Experts of a small language model.
Experts: 8 picks a token, a sigmoid router.
Training: a variant of Adam for the experts, 425M tokens, 6492 steps.
Below are experts of layer 5 (counted from 0) of a mixture-of-experts language model. Rows are named router (the router's row for the expert), gate (a neuron's input weights, with its number), up (a neuron's input weights, with its number) and show model dimensions 0-223. Each number is 128 + 32 x the weight over its row's rms, rounded and kept within 0 to 255. Numbers have three digits each.
Before each expert's rows: "comes after" lists some tokens at least twice as common just before its tokens as in all text; "gets" lists some tokens that make up at least twice as much of what it gets as of all text. This comes from a sample of Wikipedia text that the model never trained on. Tokens count by the router's weight.

# expert 44
comes after: "\n", "-", "|", "==", "=", " Succeed"
gets: "-", "|", "==", " Party", "===", " Location"
router:150138131105096144065141198098181147085105126128166139146124099112136115142177162149158125150166056135114223164123098091093115178128133086167179138098052139141164146135095109109102126158141128122164132144196173094099128088107147083084137072163121058147109118136140096138110078140144113144147132155147176121138111155139074157179136125079107103114118086106139135114100118142186129124134088125093167133151113089119159142103173155160154142120163109105175114166148134131078098091140136169168135196122142109120093100164124081096098114186112119119085110146184112133141132112161105130118132144101139141152151137100131048147198081041074120118104137191156118135122142105155151116125
gate0:137107154093102139161170174126145160066107099138128124107107183072118097176089139159161112157071130172114128156101105117095108175088178117221164113136170119180105182119146077138165182148120198111162120176123154165093091129179124164134146168116118173070082169095140119124134129106061139105133146174200126107178182147122133168144116131160166163125135141081153196155083085085069137093177101098128064080080126164114158102166061193172140082145127145102103080076024069134159130114115124096106092149110078145156090101143141154105158156138130063112161097102155125177150096143113196112113139116130122086123113166118068125113135149153152186148167092151116086109116129125134133159158
up0:081193102129081108089181096135134126190102129166123109130085115118094090146124099149089120079092057151054110088150093165153177072092128128126105142056174124151139115129205147143162173162166158150148116129128145107145111128142127190123096147134151132112134168155119119149072194137215150077132097122179181133147107144169121201135117103091173104176194125078085146092141139112198085100122114124082179105106155152147198117130123168135111132095058078068135112127132140142181108154174178138092110169111126145153117137163092094083129146117095091095138109093139174135164104104132059127151101127064129082125067140136105094109127136140100193188127102137129096107137140121125151147125
gate1:117156200109115151153145153097067141150118126141123140126119154089128108059118164114097182218108046115150085180082123122111118161012161127110170163099125148152106156149133139128144170088151152138107125108099150125173127109130113189178071154114113096107120104133131157119170090121161126148172155140156149132148153121118135181123061099120105135107161210125135163164155068143209131151206098075066175149129156159071117101179076112132128134096108169167137088165122123073195149139106096082119176186129156133167138185168162170118101114136133097105166124144099087162149127125085151135105117150102096117105189140127100113099099176168084117140081136118177133130144135054151074152156
up1:161120148108150108137107152068185207113129126143113058117124130159140122070159089134129078095227124094144130162101141096203120092143073121063111150159122141150106114181160144105160095168109125105147152124076113129125154083118066118127111108171126112111101163094181185124111097140142090115089112135089180121125147142087162127123103104144143122157061100124228147105115132098141170153093182089166131126174150128130151144120139124122123119118109095104165147147128148151077132103126127120132119088113089096101160153132106085094124142151114191081099065142107084109199068090070129160111215129141155125129162140125154151180130123134160148101190168194089153130142115098125156134112
gate2:173172082133075142108211106082148126138053096146137154124101160114106164094175104177193118129138172134145122177099163120153124134130100160089127095141145137145093108132171135177124088132156137116172134154134150142129106155093187102158122102153107152116112142143158050130101132097083075127131114170134178084182080139143116121090120110109154132105137086120083079119158131056166164157089152096116143163128169136153155138115144138125094161032191125165116160107113139217121110116171167136148121142105094138122137077145149083089115170152080088192147140076141137103141147168135081170134096145092198174109107112082069078138153137090102169133084173144120090145090153114112165110152
up2:132158128137169109141181165161129134086093113122102087129132109120139149120117098199073122086146166146098106103119060092139150148117099149152125162155096111096199062088220149161166162113160117085163096117130136173057158187073132157109144082140145160108139089103124116153128111134128101047129140111152157169135116122120122115112163125050144155160134147126130137129093176096091151133087139112137135114105135115221171114046196166127121111137108062060121150162153178186171122122129167123118057121102121146072157108196142078098108161152069126159088176137103068141110134070154071118059105117151115131094152116163166115083082121138186165107107156090116115121167151138113106062106
gate3:156114161108117140104088098110142077128130153094109154149193168135190073126069111116154123145157108108107162106141156076180116082127062124114170109130127151150121094148110115132109121111118145127119153128063088086141146130137129109125094140137132156137156128139145188064090157146086187102144175085161172106170062117146078150129102182126104142094095138159153138128159084164129084128149098159101159101093158112125138105116164105054126118077078144140115166115082122140127146109133141117141107152109074109143076163092176099170136151122096149132103114103084090116121144138103105112166144146090094066118133141105156131134089128156120100076132147136149167122123141108145065105099
up3:148098137109150121100153106164132153136211080139187101115124148160161143085159077184187177083082121138084119103110139094149160102098071188171110116176174119094153124183089122128122138126134098106161101130109093141145102126150154122116084112140116175188137120144086140135168152118183129049105195081125185142133107120066116124161164130121152122139121122129127125101118121111120092095086123103137121168147148117173122192176205105134128153115079156114188148069128159182157073093162126093099168119098115085159171072064140129125132142154048136142143112138138143115134118107046168142137155131114117126116139130094153072104142124153132110146129108111149098085143150082158176093103
gate4:188070073117104141146138148128198088085136135132120133199104114094102104117109140097126181120152105138082189187130149143117098164101151132113103129147111145104155121115114153170190204124159159119101095103120136122089145109192128145169152155128153127123164166170136088190127162169133139149166162159164196127129152140042121139119151163164024130083106093080098124131200071085123117118225092147115168151151105087117083131192135180153119098169137131133165145213136131110157089118159087184113170121181143119131134113166135079146173115157135128124137049125131148129154142130128106181120111124073068144138131174116142107080153105103143111119142127140169162144112123116137166079139
up4:151102107120076108174148163134129120103075171117097109182146124092104107097139159102131173142187054122076146116140137171078116128147150138166078133092110142144138139183083158195189194115127223146077114128114152107109105091155094148171146112157110132100155096115151111127164173138121160147164103180143218129132136144096119075097139137082054154130131137103098067158144068076116115130195169141109162110116137131098102152158119161195108168169184105070153104186100090136170129084172143159094114170114143158146092148156099133159126071129128131097196092113119124134123093095094118151152087089075145167183141190091136156138137123119148100164160089154124132158156178074100099109081
gate5:130146164095178100103115086104147160141139184114138127168090111099162104044122216131106099119121133176121067117115128118181103144080082148115089078144137154157116109135109158117118125128188115166117121137051124119092099119123137158129172099159148123095150137135155132171094107134124104083114182030113095129106124134163105175103115133104207145099118125128159141153145142110151165122132123137145135112141153068105137168153140120168119117099126092113123084118168121113065067165160107126129087134145068183125178104078139175112095131210100126148075187061117099091080140152102143148113115149110135130107160102120139105095137154071159193170064144078171082130156112121094128187212
up5:090092117131147184125122159126108158064119093132110082151107140179134157112127114165059094108111083128111185182209116073135100120132125139128089119131124143111113136148183099186083105125119146119138148117137115151124110176139111124095132156188132108123118110100115131138166131107152144127102104167177162073140113125162141132126150095135173108194136103124108050118138113140151177101171149120117109071066059108160130090134116196150089163109146163190164131131082051149204185099130133124121118180176188063153126031158151143062124118111159094126179062160108179084110130166174121153117049082111125098093128131134161142161077085166124082122153163146086185157136096051133086144133
gate6:133123162131091136097111110081122106150120198090148088189157080094150117133133133117109122124099135159130150180133154127108154208193190098069195163155191161113114135138120149088099161103093133078132128111110091195093181103181128125158086090110127093088147094126172172101098178120132111121163143100121101104165119120145113145132131153138131155033116116079146105140123109115148159140144118128099140184137092144146170118111126183113102177157139143169112095144093108142191155092087097119149141133132117128196097169150151116081156157104180147134166094074131116115118129082151133125103084117143152084155115108084125201193143103109138070186106113159099143122152145091159096119168
up6:152139170095117196161119132127086108162108139102112087205092135148172088124138126070141115133177120148151196126084092103128175159125195110123106099138175142138142134123091153152166171145100115131131132106167170147120186118140127119113102186140145098139152132158148176053094095149144148169121103100118146101208137124151150109175195146070141159152138152155104143135077149124118185086177101136158075141081141122057130148138174119185080160156120150121115132163105107141131111117140105090107122130182146093127056164099103110072168172081142159120104104067122129103112082141170158135160122171123146080129145173129128152188148092087113120077102125131123109142159107101160151180140
gate7:053127087131117133062162160093119120144113098112141123108155118110091150144170103129098154091164123172099116136105095145188153141095155108123133060136124083079125137167107131097140186184111172099154145092165101136085125103121114160097143142076147098105095135188174135162110120087127146131160104172171201122134115136127107147132146160112141098115172087187119100143117112196139153074062064178081178157118127096120203153138158156154109113055137099101073115108116128160143150140139138161137098130108091117083060117200144114048186110083130133164110127094180152157130177064102125112130087120094133105121150167195106111114129107123161169139139116141150081076102202162125089174146
up7:167132169139126111104098085145115193207138065093104153112156107092119107122177087107182113158140117118100145162145147135139163119123162101110130107108102172111137069133119095140152109147190223127141095118142161142141105143165146053096104102079085108122104132120117152121080105099085109107149123154140094143115106098160106188157149148129107146063120083122125141106081120121146140182129149117116081099097167093191141146126175147115124163067123158060137157146106110124074092071123084104140055087143142090149120133103082082139065157170152153143138213141040105141226161179156142060183139165199158098055130117100136126146132174182117121202133085185164148082088084138130139116150
gate8:140094067145062108122157163159226085088077168144055131115103132170103101119158170172106153108099119096141133141122127123108156164157101086162157151111181064104172106181151180093124130136149132112208103111114096136152150103054079098132124128161119095105115077176116144155137152119097202160058151095116127166124128081197101173108092153125132083180132151140185105149085139123184143124094172125159089081092136146181127156097165116132161144116118157083134071140126200125073110119074209151121039157125080092099133173172119069156102168145135121128090099141081175155122163151161145178113098105173145150139141124098133080165164098120125153108097161162088139134109167167106151133148
up8:112137151133134086143152198103127130152112128064113115107112113103165120169161076140081069062207120152189117114179143092185114120185128066104064118187193174090133174140131102172083135102119057182138120192105079162120105133103122095116175098145180103125089142124111143111106141121148204174121124131192173079138123126124170130157107071146110154149127126111083094193109159097079178110143135226182143138096144140145100113084155151136160125072128068100135135161156174144142148185101176120144106095096128158090141122161147152137154154119110154120065145127113094168180087073127118144165177109136214145132110114116166136165204132078124173170158148141110094063056140151100130155161
gate9:099154142102131140138142135096140113118155135088163125101090166105166116083137128104082123096117091111108137057158155160072150102182155054196090137087074120135144105186130123134155053143138190107129147127142144117106092099123082165061111112127167114095134167069158053120157215133184172117196121110110071119165129160130110103074151179119096137169149139135106163101096123083135134123053176098060162110102111126163162176142177105146110166135148061164142125076068150114135109078187148116112138164170087143103146147198052178123104162117107168196184165203153170107160066067150090082125121125116122094132088121118125088139096090102117118123143094118076103112127161149153137165112
up9:124111166101102116134174197097108150153136096157160138144142135135154116108156097101162091161131097088139142086153167082034149116155124131203151137151093145107091148105135105153168155128118135139161147161158113178166177152184100147118124141183172110134174078117111127122166116134104122150095141115057100183090116139164082115140153185130038125141140185134119160105164092049111109143112150121155129114125095124047078141134174113131136095154135133166160091104182119132172103137134142133126142149157162154085127162071104128166116102134131084079190107151109142113104151129106123144118135114091068136182110118112098128101089121168118082120061159169179102138106105127182109183138

# expert 36
comes after: ".", "'", " of", " in", " with", " for"
gets: " the", " a", " The", " his", "The", " an"
router:180173148179141146108165163149107101117144161133166111121172126127098139099122130158110164166116110131110153112056109138096131142118148132179161110127154161185079148083085113141153072162170116160143155132181196111108115151131172080105140142170117076091135185117086108091157083146110117127167137175138127105142145089129131143102105096129127119105192132153102134152100117164131108143100090054122134118178121151133171150132123182130184118100155143182119104097128165139092111102123150100142139139147165144167126102128134030196161087182136113142138121115090170157097081149138061179132100096106092134130117061196136154128103154099125160144162150102156161189114122064108155048115
gate0:109131124134198142160059122187064174112140164106136141125068124109116111153141125136144121160129156100080170164138113166053132160161145113125111118153168111091094101109162132181166092127153094158150075171143084111111051089112107128153095151142128162147149141111137176173161111080140157117163177188107158128159144135119089133134154160141165128110164055100115082151111123154114086151113077136073119163103096150108162161133075166138146115094157107191108158098093112128076129121128119130131139119141141157162122094121117058142195108117184074137142135162163130119172092180193101144131116125078105164157127159138184117202129121164154134180149187132114135150152147088071092101157
up0:124168120153073131176192180191144128098078151130076126148202059154118098114148161109097170144160070194157131045069129135190156200105105153130158115150112133098134134140090090105100156073138117139095077108125127132143174155143097118089141116143083185154120146197095117107179137195150154108081102084162183162102154145164124097199129116087065095144140143153103156127147142165144138133165128139111091127150135086164097134163148082138100154165091185102161168121154161173135125119088127117137080097083103097169089173127095079135109145111066146099114109087064120147115167079152129088157130128096141128068171108205096113072146144161122083145164058093151160098112191095178192121093
gate1:177130205100136112118080076093141145132114125097168147097166180137123059144110124159062139165078118098112172137105116135111132136137085138128083157140121066111079167142137150119109132123129096170154127117143102131145060149123144108142115177122127140175118097080086091193105128081125132121124124126142119066102131137157161099151094122160125119090071138116101164125128135118156112105110095120096165141107212130102121120065105101145084196129166144139126151202148132167177148107088105201150098114119097133138107170112163165077111103081221139163139105060121150083133108062137153112171137104085092125166094162108125077165128098127084131118103145127086150089099152122131141176104
up1:154097127127100113185111140133154049169105136170176145058156171092104110143131119156116182094132081110111167114112122102089174110067117132139097099162154108153142074134101073148136133114164109133143146109160155156166120097119140143183133138203134130086156096155133088152166129150181107139197138093107118132209134145107086128101129098153128198101109116094211114194104138088129141086165135163117196104129089071139045133108126163073156163136137164220069120113117137147184139133102145067119160108111127153127123157104119148134116103167117129161083114157079136169169135077152115096145128145116118127159120154114153095163095072173155114214093084135115084120166155104101136143128
gate2:127140138088076161122099107131109131155147134144156085124121070146082115132164153071089140126066155147150144134124114130145110134165101120070093103085088152141135191170127106142070156174192116132137171126130176146149185163129159141150134097126081090102139113133082124107137113164142127146112148147106124119144133187106170124212142130082117120122169148115170158122126063160156165115124180100101136153116125148119133141130100077218128130135105189133162138211150098034149154050197114140150085183129168122154092141175083131125096113118095126129198126182145132151115132074141138076117128125128133183112108108108113103096133116146107091125119160165142124139114113174098129109047
up2:148152126150187073129113147140113152174127112156166079189076182115060168159153070125091140137095163119123131181157119152116112092173159155123123100142088154096131153118095123100172127152136119075106186141112117094126054086137175085131162103148082132107150107093140135095137145171069115077122163163145154117122020105110114198139112148172106138159081145108182150090183143072096141136155137114135133146083130126150141081153116151119139150108119112078118116169128142113121146071083120113192099146104161075148101178133106100105106156200139102149208144108117134096149095147109106165128130142157195185100119143099175099056102111140093078150085172136126193136140195165164167175134
gate3:156117138125072160091139175186099137157151077157118121123199159155073126086065079117134158067157049109141088112146103146149136104122089206110177141059149091118091159127119134125145112099122105145115157176173136152203129161107103160135126115179195066106113139176143112146094139173153186141127106068184149127082179135126147163143081107159088059117128115109157115119082153114139137138232133110145161161166097116124076147160090123123061108105098075113095076119093118076108072171120129075153120097148116139107147128093112128090100148125086062167124130115091157109107133152094127115142165099101126148067116140169067119146160105157146116114075080087111143115151104107147154134096
up3:146132092171166161105148137088076134133158076143140139130081120135091120067178148172083124071135107119079108105077146125117120119138112148109119068116146135119132128121130142086156103141144092121132147165112121127140156166143105120129157052157126088053134151165115136109112102117076063140138165109134134159149160088152159129102166181073112103088120144116154082187105135105198072088066114113120098188121174120099126074053095128161120126104111087118145134122114120099075097146086123136164105152133102127122113090070115087126099144102118153136104160066115127167110202158086077128162154044117127136129118115128107134126078137110147149173143113127143155120187059114125140082105
gate4:126111141157158123183124179138144106158148130170143110106106157159101136166114139080154147138090095058174182093061167092094087112130074171179200141130074129144146122130131168132117099141127169109144183094122190125138119078163151114086147099157150111145163091117076189160120195108130141086163113169074192096166113151086160117186132118087133174133148151128150188099158092142181106159142135096122161163103087170124145145145150114099154104155138167127098140112134151184094147117118161125123168156142119104117100140131138060144110119145117046115187083145152179111150122091116182167105133136043072109140097111152182134129173186192127098078052075108186113158155105123088180112176
up4:114113111106105144120170136103136101187105103116109083081072135147083145090111145163137154132100111119099130174085102180111145210141080129108066068089163081096103134201120202077173147134021120129113143113128108153122141172144125152126150100150121185128138149121111078141130133135082154118165116116136138115139135137175136156084069136140147183105200147096104159097153152178162079113127108150120116102152104081160137169064114158084105127101115131162174110097129130121101118110113086156145129147117147114148139158102096122141100162078136150111143130125169088171095116122086075139168141153160118150080196189187123093088139096063090209090143118123128134086170125132099178119087
gate5:088179130099124176196147143073084207116119111144108154085130131151122145122053127138086163141088120154108150194156147108107107091108081198120090124121133168131101154081092102166147134127106068150118130188150118122141137129132135138135168135151071119095103193144130160174110086096105178062141132143110124117108094189166117201172089134147155069112137139079123166087177159161154101102161104102049140112102120104155100147125150154199132199144102133121145202091144126120194135140195118151167145074154109150150134134126055120074171170110161102092196182123176165141123106120149123086176140129096130142120191115176162127125128135165122100109136117118135133086082113095131147136107
up5:163119156134069132100098080078172123192153100131142147143104072084109153146154136157125100201068121086143162173147125146121175094076081164096092119114160134144103124107126101140148130127137134175094064101091074128143129098130129149108102141172117145153144153100137112064185120173071139193168127163103147159157103161128150122089135172146117098117133167169104106099138120079129119172111116120098092107112173116120156170101161110148111073103145084092157103125119175161081159070103161112136114145131094135113062121071091146093125135097131160084108130095103099124126162112112156135122073067095111148129139164108131112136123154044104147144128118146164125089137112099134098151157
gate6:163145083078104143147118162125165119151132096142112137130121097073102159130095143207127106142143215153141107136126188103094140141099135176113128130074066150133115109156126142126090117128169155113053195144103133154152140119197129159112143102093105101104157103142157167161159121132103124127174177161172105130100151105104054091104115177166097118112116133104146107130163083100086100105137164097176094138025140090175141129159123138127141151165079152204181095134167102077132124134111164098128159113117159130120189156126156123113169173118149136119133069145166076085096126164148126113118126100196118150108119135176130168064126172115104163102073176165126203154138103111113091166144
up6:111133171172140152147172122164095137168151088111066124141167136124131130101067161156122128082178162165161111144099150167142145197112146112162144122139142129173116128113108167138147116096148138120099163112140138091140225128127132116119183154108176144071121137087091144132168148138158142110116156099144119162097140074107093140059110112102118079120137140164105047134130130206171203101086093143172164137098161093071129119168145125153158054153140120101139133080097100060144086154165118086094127123173158155128104190122131154154152130150067152165123156119096097072119161122136153156103158151136108126115136097164100152084103162140130159154164077094140138173175075141134140124097
gate7:145143124137102175080156092171123067125136134137102181176140100110116093115132143157138180168146098147088095137191161106116109126105063138194087099114096161161131125067166095183148128124175149138111098158137174092134153143118129118117121113152141147174083101179085118074135128128152091167104135063113114139104083150110174092157131168065129121158119105159158092144133107120169123152127158148135135131135123133086134106158129124109149102066133043094124145167059097173062079128152171116114108093126100179156145056100134020129169140089060087140135123191152123080079200138177104118117111130161100087080110046113108129153141166112134156051187124091144144109107137105135130112040
up7:109106145114190114245124109168120120141091123124135124118134148081080109134181137097128127114139085156127076088077133136072163137143113121122139127162111092161071117136093157178109119076105127068192072143117080092142113141163133144069097201146130134120138142102118115133100115111151113169074084162115122130174056164127096157073131143130068175096090097098096150100114123122126214140093077117069142132152086155132183124080112087099116157107179178148120151149064164166177111154138146084107133098133102154121160130073175083171148114125157181156147124161129107109119127101110092170079172102136153203139074137142102131165084140147129153124163160124140155124106133115163117109153
gate8:179142130117111122095138150096118127141142099086111128093165148139134065161187172103176142107159131182091102146134152114139132128129056128114148123151081136175107143158107109168142136112075138175062115108149101137153136091191119099094129078087164083140147146200124154101123174134148179164165157147103165145152124160178094109185079158037126095206106157079170116199110088105124134123135105121112153101136142137119125117169105124144083108136082085093141085105136143123119135173140090108195161155128152099166174144063124149110159114173142125109126127118140091092149150114108125168161137121125115099181098102106102111135129139127141113155167063180153188109072139102207132094188
up8:131118171110131063113136134095067145187128041140111169149127154036144161148168108170094152084121163179165142156054160182137128109124149097139160135135116108128174123220106146072130113116158126112113085127103213157094151147126175125132112125100113135101115179112144170103149158125073100125108142101178131140148124083181090118087114152117137158139150146156089154135139150129098116100141212163199094102149171116163159147106146101101116198099075153150151086115169095129134160092092130149090127134088137074129165141128044184118198150116126143169102105166077182128121105148081153146144147160140130078121191101086104192141094089138136177142124097162167125208174129124120140079093
gate9:137122111096106100110144113092106176137140166068122155113119152157162087126159149100141178072124113184123152135091113157123155049142156146137126161105091141143083140093090199109127155156139144152096192091098103101110161106103180185157116111144163120183103061136124145142135100182124154115168105119096187106110113149111110109081159173140088137118101156156173115138118052130084150123134125126131094188107150091111138116191160133097084170133131085155137143098158136114124079192116110084093117066124139140109116192145120152094170080179136184130110146102098164091118145150191142143130132083169178179102151113146156105180104142100160152197164072126133165148083134083084126188177
up9:130144144121156065139116133123158115094134173104151120056115140080141131179120070137153156125117156079157111113105054140159125128137150118142107170156119114116152123167111107093122145144144078122156066127114109148166109094082153127131107193101151169179130145127143158145078138122128159121155102162112125105172060198168109193142095116123144157135104100140150138089166143091114126115056100136098122101135093216137115146156150145136108097080122082106120106077126142126100129139108134104092108081187112143123063078106146142089116103169191142168152161107124099128159071097131103144086148143101122119119112134109180141098173137136111119073135140105162127105137185155119170116151

# expert 1
comes after: "\n", "|", "\"", " released", " Year", " No"
gets: "|", " \"", "\"", "---|---|---|---|", ")", " on"
router:136109173125114144093143099139118127116112122140185131153120110081155207151158117077129168152123102145149219171092077118092097175127167113169151108119078158147107136132098131092144132113152155185160149114140198161120094126136185096080091079127147105160078175136099125111158075100152120134151113177130106134182098140077111158179100107108105126083111111126156113175059161121138109182154085126083136156193140154113108138111150127126133157130123166132121161103129159158144121091106144154161130214109093142153143079130152135148141088148177117139143069129111108103183124103122099122183133128172107151148099113082098138169128030086061107083160145188187141104167143084116106101106
gate0:144125111090155124131131088006175161136109120115141152140160177106086141127171074150134165152109139129138162166098130177106129095078158083130148195122148119160113106097113120167140190110076143147154145141171097127151145131135139138140133065116124106098204170104114109095135159069231138087111101127052155141156178082083103118141133118097135114080134133106133131131143106114112120132146168137110154118141185123136166146139135182139131110094137105080172137107124132157178118117100094122102092077141141168103158085110142069065196158162139133146126103073126147179155127122114061059130122093132122151144107186139153092087191136110142124174098100150132101130132140098186115123148
up0:103084154119149175144085126137125142150079084092172202149207120165087055135116164107094106088162121084096066086060106098119120138100101163125113131128130077180180127088059081157111174110131171148131177096145144112145151110135099143122137139098160129128127160083078108123097202161086087175131135176122101149127176149141159155130091146151062167150105175154119123077100059091156113108092172085144099104140115086099120146137178070106079133204142150131144120161138151119184139136108170135109152129172117144123114123133110139141076117096145138153112101168198112111079156111158156157112159131125136092122184102155112148102096120112111141114130149104087118095160112130118114157115
gate1:192148116175134148120139093166119068120115118086116181133142109101117164187115167145162129103164124142141132170119119145093131102169120148159148140139160117138137097194128151130150120119185122185085128121111151171142112104130150076141117130104135107127108190126130109144132123206118118114135072126104128204116095136099144069123135129121072130143101113151156091128165161164092178159070154181134124140185166088130108126127086146137141127102125118131117115089106127150128125135111186138152084162122085144138144104152047114132181118123140141133165138124101120105111107197197173158126104176165121183184133087123135177182064108145117129156124171127111074120134182112109076085115
up1:111107105174080113141165142138092091098117164183142069168137187064107073099123119102196117118145119123134068146153143119127097152112103124133112114186100131120153164118127126158119094172104176186162111137154111177162160158108081084080127083138141148166174106116173098088062130129146063113152159137136102123122093123165131120148127044105112147157067143105138127108133154080103168140097173152077142166108133196102101164106104079145165112172173170087185168128150093155116164125082187104181147079151135099087114131144156131155120127116168123125174113138119166107164102152138116133136096136144171132118180161121145108082173107148066117112123160129089081092142107123130115162123
gate2:117136166073112117123137179097100096103160156174156109133123081109155173114151121136137118177093148109133197081113127084089162171137069096177173155087089187143151128132097147121151125184104160141200103123074163061097075153124147168098058118137102126173175131113070142105164110206189122138153102141069085109122150151065079149127186127127111129105132079121136182166142106149132102157128082098044107147111140130081122107140170150165119139138184146163173071100070122139086143118101152158090127170130112159145141070099119137111161139118152111080136045096116091123148107111186140136122149129114084128135085105132091141068106138094117152086164134149153120121162065122085114115068
up2:100132112169118114116114132125054134154127114132147111186140114078159134095183102075151191111133066110093129136063149123090089133118146116162081123097115096196104167172123081124117107111111131188100107081143170156141091145145138125129124131115191159134130160135130114119050104160094152114123097195122058106148102132177158164141123060083106113146116123180100144086094162152147139115110156202128161125155113161127109126183139120139113140131110121100171166141156103170054100090150146113110102102133152157070112164133130133116169154127115129145144099161150176074030179097186116117162116138121154094098110109169103091167110129110093117105147097089152145137153126116157079189122
gate3:083139072141111178110186127098150131116126122133113131132137135148075103138205120097167190122130117173104152083143150124134076047110142095134112077122153166106119108188164119111116101104113157135141105138177114139125096138140118125112129150170137150101077179126115163116172131075166166118140169196094124114126122082129128123076148092072143085130122138166107103149134108126146121149134172133109104118193115093111173143163159163129071155127123138116065092157111089120077097162147114102119076143112129181148094129123112146147117098088137082150142125121109192114148139101132074117145019117142110140108165031140176175167156130165165105150175104132160135137143197160068164102089
up3:083128116131109139127177108136164089141166084141151069109139116142145178073096108104103159120121117130133128204111165183110120099151113059113168148156131152107189165111171122075115109124058117141134153027103126123098118051168116122095148123124126132096156149167078120180118124123144121080103144156072075148119149144078151078093136108090149113136061132089127097123123113175141100144143150166140134151124163082093159150137035142169113159155121131100149100181111104153148143136126163158143138158112032146114108144109157111184119139079084152191125157134165171132139136105124134115141116098124149144095107135109101074180104110123103166078145115151084163090169188159114181103133
gate4:074186139158107124111087186124098127119085149135158110099109203107135131135148158131181163084151119185128090142119118172172078115085160052145159131090122151151152099132102097133128196112197113040121116069150115115116136078047178161133086135123170084139119145124114089148121072142155076088138108157121168126106098125121080113111080108124154128081068119113123141158066180132178165099160112149197103147130159156155190154154129111146151142135080114093118087118121129134119105107072130106101063082142133114083110129066129114132139151160119123148122146104108129137152129129141106129083119122161115120081136097115138098118060124123094097147212171177153131135113159140116115152125
up4:120121106120152176115112125132109103101147121079179138097089141118080118115135099114107159141086129071091093180167152120070115127140095086116080143149124109152157099040069068093119130122146124059089114117155121093113110136092115090103093116179165098150093132132161143140113083099112077070112103132130177132166134169113071094127126117158101149127113155086112163148180106163172131072152128114171134131099093165134160145119183099127175202157167133139153096092186137160049122190098096129148146157102132140130115139120096140083108147156131071120113161093098145124071150130086131143132132130161168148106116165195163131085120164116110079111127122103133161109152102105128172126136
gate5:148168140141170157203112125170159193125135170137141112152097144119149141189095058120130174086149119149101087103116076105137141213131125133140171093111160142220121128101106112139103190116132095161143140117190096061126169113153075067124170135136108127153150141123107091131111092180150093109078134172093163121113162142105104177143158097122175151122114216118129157094145086172190114082119070123078129135132039113173128089147095154114084135139119102154071067138077130147107138119089092116122119168117137117166090111125108128180162129120183112108095078104136105099102157116115138167095125143110163141190156166087131129127163135216119170139122153141089128073168124094163156091124
up5:152083058202147103144129129097125152121106112109113162148146084134163099100173105138094085125131155071092105173159126102145145124101147106105123160136087104195111140110138150169163103141099103096103129163171156124173096180156182105124085107109097098151077174110125064152124131154106248126191147131129131098153149152094198141156126101159108096107179166089064179096157161148082105150170109151129043145151122140168164155150099178100116112058129121147099097162150112155094089094140158097151133121129145147143129142136137091199151110090101102138120182169153102112142130087178126135108093120130140132096146111125050167148096191095108114133136161038129151135125096146178146125089
gate6:166049125138104161132091113173134142157117063130133115184155130110101161162159144101118089205115131139121206122105129156068154136144095155149099172115115066172104089121073156129126129188099199133185101090157132142147104106169091074112128134113084137131103123122169120124116141104099111134087135090184131133092138125136101184162080191154116153080130174135126142139073083097055125122113163132149122143211134131195119154079139113132188136138176167125158140091176143103163148133087158167153174114136104138111198069164138182103098072112151129069112123122164117128161121114154166098182110129124111131157131169123062117140168123111077131188082151165135119153175130071132068100140
up6:110161113144144124161116179141120127075134121104107149168110136213162172165150209163095128185148148150151128102140161160090092101131127135115101204144163116132177170105084117088146186092092121134182141147137131173104087195107162102070138143078093190140131172109125117134140148164126121102145153118134170106166076185099094175116163127106132099141148075094142124077125135055152141169136125038138087144071136149135142091132181138164185140149105153110128165157115184151151102184158134116115093099152152091092111097109129127138113097110136194131137102126154144142117156142115050119164173151174122142078142190108129126100145112167111189125090061118128093078117142100116157112147
gate7:102109107172100100152185171117114143133098150127169093061171136064046178066129068161085134170097125132105134176173140088127153117116102134129130074084157133107122086088123162074176111114166127183117121131107165127133119190126150089125091067133111136115159120085067131104135131134156096096133178134152111157108117045157139141107056103145147116076148160093112098166150150073145135120135102113134155136174159184151132128127134175100118113131113089133105170110069161149166107130077096079100079150149109142159125121088150137116152142195130135182164159135065143164192143137102144162152122119150150121140127156116132085178142112098120164124112165095114081072098105101074056135184
up7:082156147147122119125067165142117119152170070124133117084133109162121173093117155127167088146145190129139137103129170158101156116081166131143152167157110124120110139099067108115093125152046100138150162160131172110137160137123089054153149131114157114158131079151135136129140150103167089108122157136198194159100123125119167100154163142142130161119106173096115148187095098163076140069119155117095080144082171130137140102102046054087158130106124167098150141123096069109134112104110133176165171092123125152125086129106110140112115203094143191090085161108093095149138102131134149167078160162077156164095146169132169135073149167079062073194091089163141164117124138141176148150088
gate8:110127078081142080114162156099050121131068139111143158069118103082119138146166130130112064184157138086171121124108084103155107129093120103128136124156084109192158122159077099089195183107154161069151148103128162101112111159109132126158112126160144123106135044142131086054132093093157127136135160150121151080122153198067201068136098080124091106056133122133113106166109161104104133096176098067167133135126077157113158151113104151106177092132154149089106178154124111131035144089100162108097098153146161154121189115147158086166124126158096122145141083144125135116132127183117152108092148078091124078126116144144135119145136110118103191136125121163196127154143117184133124108132
up8:132142125190139113133142166147107108109137067089117090172098145145134099073192142130088145123138137118110156112092105133119144079119048132089138105104143120117089108113092167047117112136126135175106167165087180115124138149071154182121200151171099078128146135126215135103124088160126128123175102109142108203185058122086053149120153153125194144153128113128116137132175142190164143118139111114138138119094171133093158170157166099091100121129111184182132085151144122110085077152107110156100064121178151141118179090111123113157121103077188131190113072109142168132101169119102106145155078103153089136131124111154094130075151175103131160108098106116144088118149077121110138080105
gate9:133119119153153075097168087084178094151066156203121132129142143109157111126181137136133177196072069071150155097118134150134098106118114148179165123135119141137137105174086147165200150061119156130175126184171080163092115096106138134090139128111106144163106114116056199106140100095133145107166112141140102136173134126123112164152119050116057092119121099122126136159116142170152096179117114195135121111151115113136111173171155150111118132124146107117151088108138173218127181082107163137096129152064156117101102140200130108142168129161153170179153092115132165128101085144138074165187075135180114150136125150123091168120073126155140105104086194072135124121145177104110114084152
up9:088143199083125088145133110129086061110110088156106130112168129123087116177181116104104177131104095102184117122143108138112136135173113077159139147112103141134199156139158079093113160161097106139128121193173104146100092111105156159138128127092133107113107078103161164075149149142198176092129130131153028148084147120148108123127127107172139112085169140109143107110086097099096128091121161162188093188099134172156127123154095166103103152144146097183147112146124169138116123090117163091104095117088167174155109081119202163101180084168168164206179145135149118093126149183141189120159091106172113149140164181124154122100133081107172114089127147081118129110114136190054078135143